python train.py --n_layer=15 --d_model=512 --n_experts=20 --experts_per_token=3 --d_expert=128 --d_shared_expert=0 --activation="squared_relu" --moe_layers=[0, 1, 2, 3, 4, 5, 6, 7, 8, 9, 10, 11, 12, 13, 14] --router_score="sigmoid" --normalize_top_k=true --routed_scale=1.5 --balance_loss=0.00107 --balance_bias=true --init_std_router=0.0107 --lr_router=0.000191 --vocab_size=50257 --norm="rmsnorm" --norm_eps=1e-06 --tie_embeddings=false --optimizer="adamw" --lr=0.00063 --beta1=0.95 --beta2=0.98 --batch_tokens=[32768, 65536, 131072] --seq_len=1024 --train_tokens=689100000 --steps=9459 --dataset="wikipedia_en"
Below are experts of layer 5 (counted from 0) of a mixture-of-experts language model. Rows are named router (the router's row for the expert), up (a neuron's input weights, with its number) and show model dimensions 0-127. Each number is 200 + 40 x the weight over its row's rms, rounded and kept within 0 to 999.
Before each expert's rows: "comes after" lists some tokens at least twice as common just before its tokens as in all text. This comes from a sample of Wikipedia text that the model never trained on. Tokens count by the router's weight.

# expert 12
comes after: "\n", " by", "=", " by:", "\n ", "B"
router,163,178,230,221,193,169,156,201,231,148,177,219,157,125,245,160,215,213,260,178,159,209,275,220,231,116,229,173,180,176,161,230,246,227,202,159,236,164,225,200,215,201,228,161,220,213,274,202,216,169,187,151,156,213,200,201,182,147,185,346,206,263,194,243,171,94,254,200,107,145,166,279,282,249,204,177,233,194,167,206,188,167,200,271,139,230,214,201,284,211,197,253,255,220,226,141,205,242,231,180,204,195,180,293,139,208,192,186,226,213,165,158,148,193,162,241,175,169,188,197,166,224,197,154,151,221,193,199
up0,183,200,227,215,193,133,199,239,238,173,192,189,229,187,220,213,232,245,252,128,198,231,167,236,225,188,232,171,183,203,326,203,182,212,154,215,181,140,238,248,159,137,201,216,242,259,202,235,149,167,213,255,214,231,128,190,182,201,186,194,257,166,127,131,248,187,209,242,248,158,149,193,243,207,244,182,175,210,237,258,177,183,235,211,254,179,266,230,241,243,193,222,207,186,208,233,197,252,180,287,234,227,157,243,163,173,188,277,228,198,148,165,226,259,220,228,226,204,202,278,194,199,204,205,232,255,239,117
up1,218,182,194,203,158,189,223,216,261,237,216,231,151,198,209,186,246,211,229,165,178,168,210,247,158,159,267,170,198,129,214,120,194,163,180,246,215,154,254,177,242,229,233,243,136,167,254,233,289,213,240,210,184,224,184,148,181,245,100,211,229,207,226,248,204,166,204,219,162,163,214,168,168,164,234,220,155,201,196,196,168,221,226,218,154,220,156,130,166,217,145,288,140,136,222,198,213,209,160,139,194,201,248,191,196,201,196,191,195,320,207,222,199,185,234,113,192,156,213,253,211,197,219,265,127,184,149,227

# expert 14
comes after: " the", " of", " in", " to", " a", " on"
router,77,216,276,211,121,182,181,209,217,126,186,226,290,115,206,223,253,146,194,213,213,207,189,174,205,165,222,203,202,215,176,204,227,192,229,203,199,170,229,166,284,228,255,182,171,152,238,122,270,197,126,144,233,224,177,106,166,215,205,227,226,192,198,193,217,190,233,144,163,182,229,199,212,195,219,159,164,284,219,218,140,179,163,126,184,209,235,170,143,198,180,256,112,213,249,245,197,193,182,197,167,169,228,226,254,206,182,166,186,181,137,239,136,193,150,178,215,182,153,146,215,217,171,196,175,211,180,195
up0,200,150,202,182,238,188,140,214,250,251,235,218,212,242,123,265,161,226,208,206,216,175,208,188,214,235,218,132,91,182,169,197,350,226,176,219,256,193,208,126,237,190,173,188,197,183,214,173,259,219,136,166,176,218,190,259,219,284,160,177,267,194,161,203,193,218,161,236,168,151,233,181,210,198,226,211,170,215,151,194,131,243,125,192,193,231,256,214,147,230,213,214,185,218,210,258,216,172,165,215,190,263,148,208,218,165,235,238,246,128,156,259,244,214,185,262,134,170,215,183,150,194,121,181,207,185,195,170
up1,232,195,167,329,184,213,179,184,161,221,184,195,204,222,257,256,248,216,187,232,223,175,190,261,131,177,227,256,134,213,162,208,186,204,225,148,163,159,159,163,169,181,188,140,168,188,157,172,163,198,151,194,215,199,237,218,208,187,209,166,225,175,111,164,143,99,230,206,190,173,167,198,203,185,236,199,203,217,191,193,184,228,165,193,186,183,229,158,214,202,195,247,173,192,180,178,174,249,199,195,231,205,238,163,165,203,187,152,228,250,236,185,270,205,162,248,189,164,211,201,228,217,148,188,159,289,183,213

# expert 5
comes after: "\n", " January", " December", " (age", " September", " June"
router,123,293,288,170,224,226,149,188,210,205,220,212,268,103,150,177,179,193,248,129,249,132,169,230,195,172,255,195,183,196,269,153,261,182,233,169,197,151,209,219,189,226,268,261,186,248,151,194,200,164,188,196,187,199,205,175,186,142,139,139,215,236,186,194,260,116,242,210,270,213,272,191,277,123,193,148,201,257,121,229,211,230,184,208,198,130,182,149,175,259,226,290,254,166,250,179,219,180,306,219,236,151,187,250,272,200,186,159,140,179,138,198,215,221,228,265,157,244,258,207,226,211,231,219,202,240,203,187
up0,275,179,123,171,222,231,214,234,178,287,181,191,175,216,204,172,196,214,325,172,132,236,193,155,141,215,230,207,204,155,277,168,147,204,225,167,197,135,199,215,184,128,287,229,225,305,162,216,200,239,258,209,265,212,211,213,187,194,147,203,263,200,209,210,178,139,219,134,134,139,196,245,217,206,222,205,211,255,223,182,190,191,222,211,167,225,203,242,241,236,267,332,192,144,208,172,180,167,163,217,250,222,154,182,255,194,197,204,186,175,224,186,251,268,160,167,152,261,216,294,94,161,182,231,143,217,156,179
up1,230,171,194,208,214,174,156,60,228,202,182,194,166,209,251,240,265,173,152,146,213,168,270,278,177,116,221,216,193,314,179,145,211,225,208,229,220,187,277,273,170,239,205,154,192,209,192,271,191,186,227,204,181,203,217,179,236,204,186,200,200,174,252,171,248,307,208,163,244,199,112,238,198,229,211,106,178,213,251,192,206,194,143,153,218,344,176,227,194,220,137,219,204,226,213,154,179,225,211,151,202,181,276,177,277,205,218,150,231,235,197,182,223,167,236,178,195,197,249,195,149,230,214,214,186,188,235,145

# expert 2
comes after: " |", "-", "|", ";", " /", " United"
router,178,219,181,197,80,146,218,117,222,243,173,274,169,211,260,248,223,193,189,203,267,233,207,254,173,206,233,155,194,158,196,239,227,269,257,205,167,142,170,250,256,247,193,237,196,256,175,206,283,151,135,140,199,130,168,196,99,222,133,193,269,154,135,161,169,236,241,265,214,241,248,196,283,188,198,164,194,193,188,310,215,145,153,192,146,175,155,186,221,242,133,188,178,167,188,195,170,225,231,210,192,219,169,210,207,174,103,206,213,193,158,161,177,113,146,197,244,237,243,252,221,175,164,183,179,237,218,218
up0,169,190,229,106,231,142,181,235,237,170,203,226,194,196,161,174,191,228,205,136,216,194,170,184,163,261,222,173,179,248,305,193,221,225,259,169,178,159,160,171,161,283,166,184,225,233,219,189,129,181,188,158,159,254,190,208,180,202,228,246,144,217,258,228,205,154,286,211,241,139,191,175,215,188,150,224,217,130,160,234,214,291,186,149,245,162,234,141,155,163,195,234,196,219,177,219,157,264,156,168,237,215,132,235,162,198,201,189,183,200,202,168,242,182,225,256,235,213,184,201,200,183,183,144,218,167,152,228
up1,237,169,233,213,220,150,247,212,235,247,148,189,189,179,261,184,260,200,269,158,253,234,200,235,180,270,230,224,215,200,235,170,185,192,233,75,208,176,190,278,205,225,235,212,123,199,151,150,205,236,200,160,276,187,239,183,137,181,242,164,233,199,197,176,193,180,230,139,205,205,100,239,210,190,260,151,199,170,248,247,181,189,167,148,213,116,165,201,224,189,202,203,195,209,257,156,186,190,233,270,270,252,142,205,160,222,284,193,159,214,106,168,135,166,280,185,211,223,215,192,203,183,156,148,86,241,198,180

# expert 0
comes after: " |", "|", " /", " –", ":", " ="
router,197,316,206,176,211,202,162,131,201,221,138,233,173,154,156,177,195,221,192,255,263,174,167,178,184,190,222,233,210,237,241,211,200,228,190,232,141,218,199,186,199,216,278,149,140,220,115,159,229,218,177,207,279,242,158,144,139,281,201,213,146,190,143,216,170,163,189,135,171,177,207,205,272,204,216,114,220,211,254,210,125,176,186,229,198,212,195,214,231,180,188,290,118,241,267,213,236,220,168,202,218,229,230,268,223,238,170,194,246,245,201,243,213,141,223,199,164,233,165,131,181,167,136,224,156,237,280,264
up0,185,289,218,186,192,192,206,189,157,206,188,223,175,173,184,172,234,195,225,127,134,277,253,212,217,217,293,187,265,253,232,209,186,233,120,179,195,233,229,184,186,252,160,179,182,141,213,247,116,226,145,174,119,124,200,178,226,204,177,153,200,184,213,208,146,229,256,191,206,161,188,230,186,163,200,148,246,149,203,244,207,245,150,220,170,163,181,162,246,215,196,185,192,178,225,195,212,250,157,255,257,246,237,197,178,233,217,164,168,227,136,202,173,136,244,171,250,118,185,269,164,167,130,196,195,166,177,206
up1,187,222,159,204,151,236,156,178,242,249,211,265,138,205,142,220,185,199,238,221,261,219,221,237,162,228,160,133,197,226,151,187,165,184,178,236,134,155,270,193,159,205,255,243,106,265,237,238,234,168,171,213,208,205,194,240,108,219,253,187,200,209,163,175,245,198,266,239,211,139,209,172,198,209,168,191,208,253,142,256,200,149,164,216,159,250,256,108,140,190,136,238,210,190,210,188,265,204,165,256,185,304,193,200,190,261,142,217,164,305,242,185,198,193,219,199,242,217,107,157,275,150,117,156,178,157,140,206

# expert 1
comes after: "\n", " a", " =", ")", " it", " he"
router,207,265,189,255,197,176,193,192,195,180,241,267,137,154,193,272,212,202,242,226,215,185,194,241,219,175,227,228,202,190,304,195,245,218,200,137,153,128,245,208,205,228,191,234,179,232,191,182,191,179,219,182,225,167,235,209,167,93,217,189,228,224,193,183,219,237,162,158,176,213,222,240,235,249,178,161,220,264,177,226,152,122,125,179,169,114,209,166,258,252,126,162,165,181,251,289,162,207,250,220,231,170,236,208,128,148,215,238,196,196,185,169,209,183,176,235,131,187,237,206,241,131,184,137,167,206,218,219
up0,190,188,175,159,193,194,151,223,170,217,150,192,203,186,197,279,213,252,263,191,231,139,192,136,211,190,167,220,127,241,272,220,188,231,96,211,166,201,203,261,192,218,174,200,210,201,163,146,154,165,218,168,210,159,200,174,174,171,169,215,165,222,201,230,216,174,254,213,216,199,175,177,220,230,267,165,178,216,181,217,157,196,122,222,208,152,331,178,177,203,92,168,217,227,252,220,135,235,213,228,219,209,197,313,248,120,132,207,216,210,274,186,168,263,153,220,220,210,260,175,310,207,188,235,194,172,195,214
up1,278,222,97,253,195,173,185,198,226,234,182,239,194,205,247,280,218,218,261,158,171,225,186,129,249,220,202,163,240,233,228,173,175,132,174,148,217,174,236,188,219,189,179,261,201,268,165,190,164,173,211,227,180,167,217,219,216,198,173,142,167,234,136,204,171,119,167,226,198,224,175,183,186,201,233,176,282,142,165,223,193,164,197,211,135,164,205,179,237,173,168,191,200,193,166,198,150,190,209,219,279,221,213,223,165,143,199,75,212,121,183,197,207,186,166,105,195,236,180,254,274,242,229,149,177,125,170,209

# expert 19
comes after: " |", "|", " /", " =", " –", " March"
router,67,278,352,145,202,246,220,179,207,67,140,248,306,26,245,184,179,194,190,200,260,179,146,268,237,217,236,216,227,218,287,143,240,164,210,212,191,158,205,178,186,196,171,206,220,221,188,228,186,200,186,171,203,221,176,140,156,241,204,186,221,199,187,153,275,168,172,208,166,181,221,224,300,177,209,144,196,250,231,253,212,199,198,169,181,182,180,217,246,212,151,204,175,166,238,230,227,224,224,172,180,190,232,258,214,243,181,178,206,242,161,171,98,191,195,203,218,214,182,194,196,179,229,153,206,189,287,174
up0,210,242,163,236,239,187,189,162,253,226,249,313,152,195,256,258,187,192,313,168,193,249,242,236,207,163,299,219,164,196,247,227,218,141,249,176,172,220,281,190,255,192,230,201,185,214,272,154,170,227,164,150,228,209,273,223,223,184,126,271,168,195,217,226,209,162,207,192,243,222,259,229,256,288,176,229,234,167,138,240,215,210,185,163,68,226,179,233,207,147,176,232,196,268,268,175,193,179,152,157,167,214,213,238,195,228,211,219,210,192,150,161,185,184,219,217,149,159,158,201,295,170,190,139,218,207,153,261
up1,183,172,250,158,200,160,185,177,215,131,234,257,201,159,142,212,223,126,181,199,284,201,218,208,193,178,241,234,229,240,231,227,223,203,200,243,298,174,152,146,254,198,192,160,167,256,220,176,165,266,234,225,235,202,180,281,221,126,143,225,286,190,184,160,187,186,277,183,183,254,166,151,237,235,227,203,139,251,176,142,235,206,150,178,181,242,203,179,220,262,242,209,267,133,165,214,145,197,255,234,257,235,179,223,220,237,190,178,197,176,153,200,249,257,110,149,151,163,284,148,139,193,222,205,201,172,187,242

# expert 7
comes after: " |", ".", " as", " ==", "===", " is"
router,180,287,248,293,211,190,157,210,236,141,180,241,234,114,271,268,169,141,253,151,290,98,162,220,222,181,216,208,154,217,215,189,244,177,138,240,181,122,207,167,212,174,221,214,241,228,226,152,147,212,193,211,243,204,163,217,135,174,186,196,199,235,112,179,133,159,165,212,191,244,203,170,243,194,234,159,192,163,233,255,212,220,178,161,139,161,215,217,253,275,195,189,127,137,252,226,237,239,302,150,217,207,160,256,220,136,218,166,181,190,229,186,160,235,207,202,172,131,183,158,254,188,219,154,131,188,238,160
up0,202,214,189,257,188,257,133,153,285,201,216,266,153,183,195,304,203,200,285,153,248,150,233,216,221,200,237,151,242,224,147,133,194,159,185,218,147,250,221,232,215,220,167,207,230,201,234,162,187,219,162,141,230,168,168,165,277,257,222,149,190,160,166,247,163,153,182,202,237,216,181,147,200,204,185,74,181,142,210,192,169,160,157,178,230,135,146,199,189,183,166,173,147,252,249,148,195,223,161,196,214,157,235,181,249,195,218,186,247,118,204,190,192,131,235,155,175,191,183,221,198,168,206,158,174,248,238,179
up1,222,195,224,170,204,179,218,124,301,149,207,192,218,209,232,207,239,99,219,206,191,245,193,253,214,248,225,194,243,231,157,204,201,135,236,144,276,218,181,178,259,194,214,268,168,236,284,165,187,143,143,231,182,76,176,172,127,220,211,215,167,265,220,245,272,206,205,194,244,176,275,143,238,213,193,140,228,163,194,217,127,206,217,165,131,196,159,199,136,191,164,194,223,144,162,296,210,195,254,191,267,192,287,184,167,112,211,183,224,162,250,163,114,138,220,138,179,186,204,148,167,190,230,206,268,202,220,168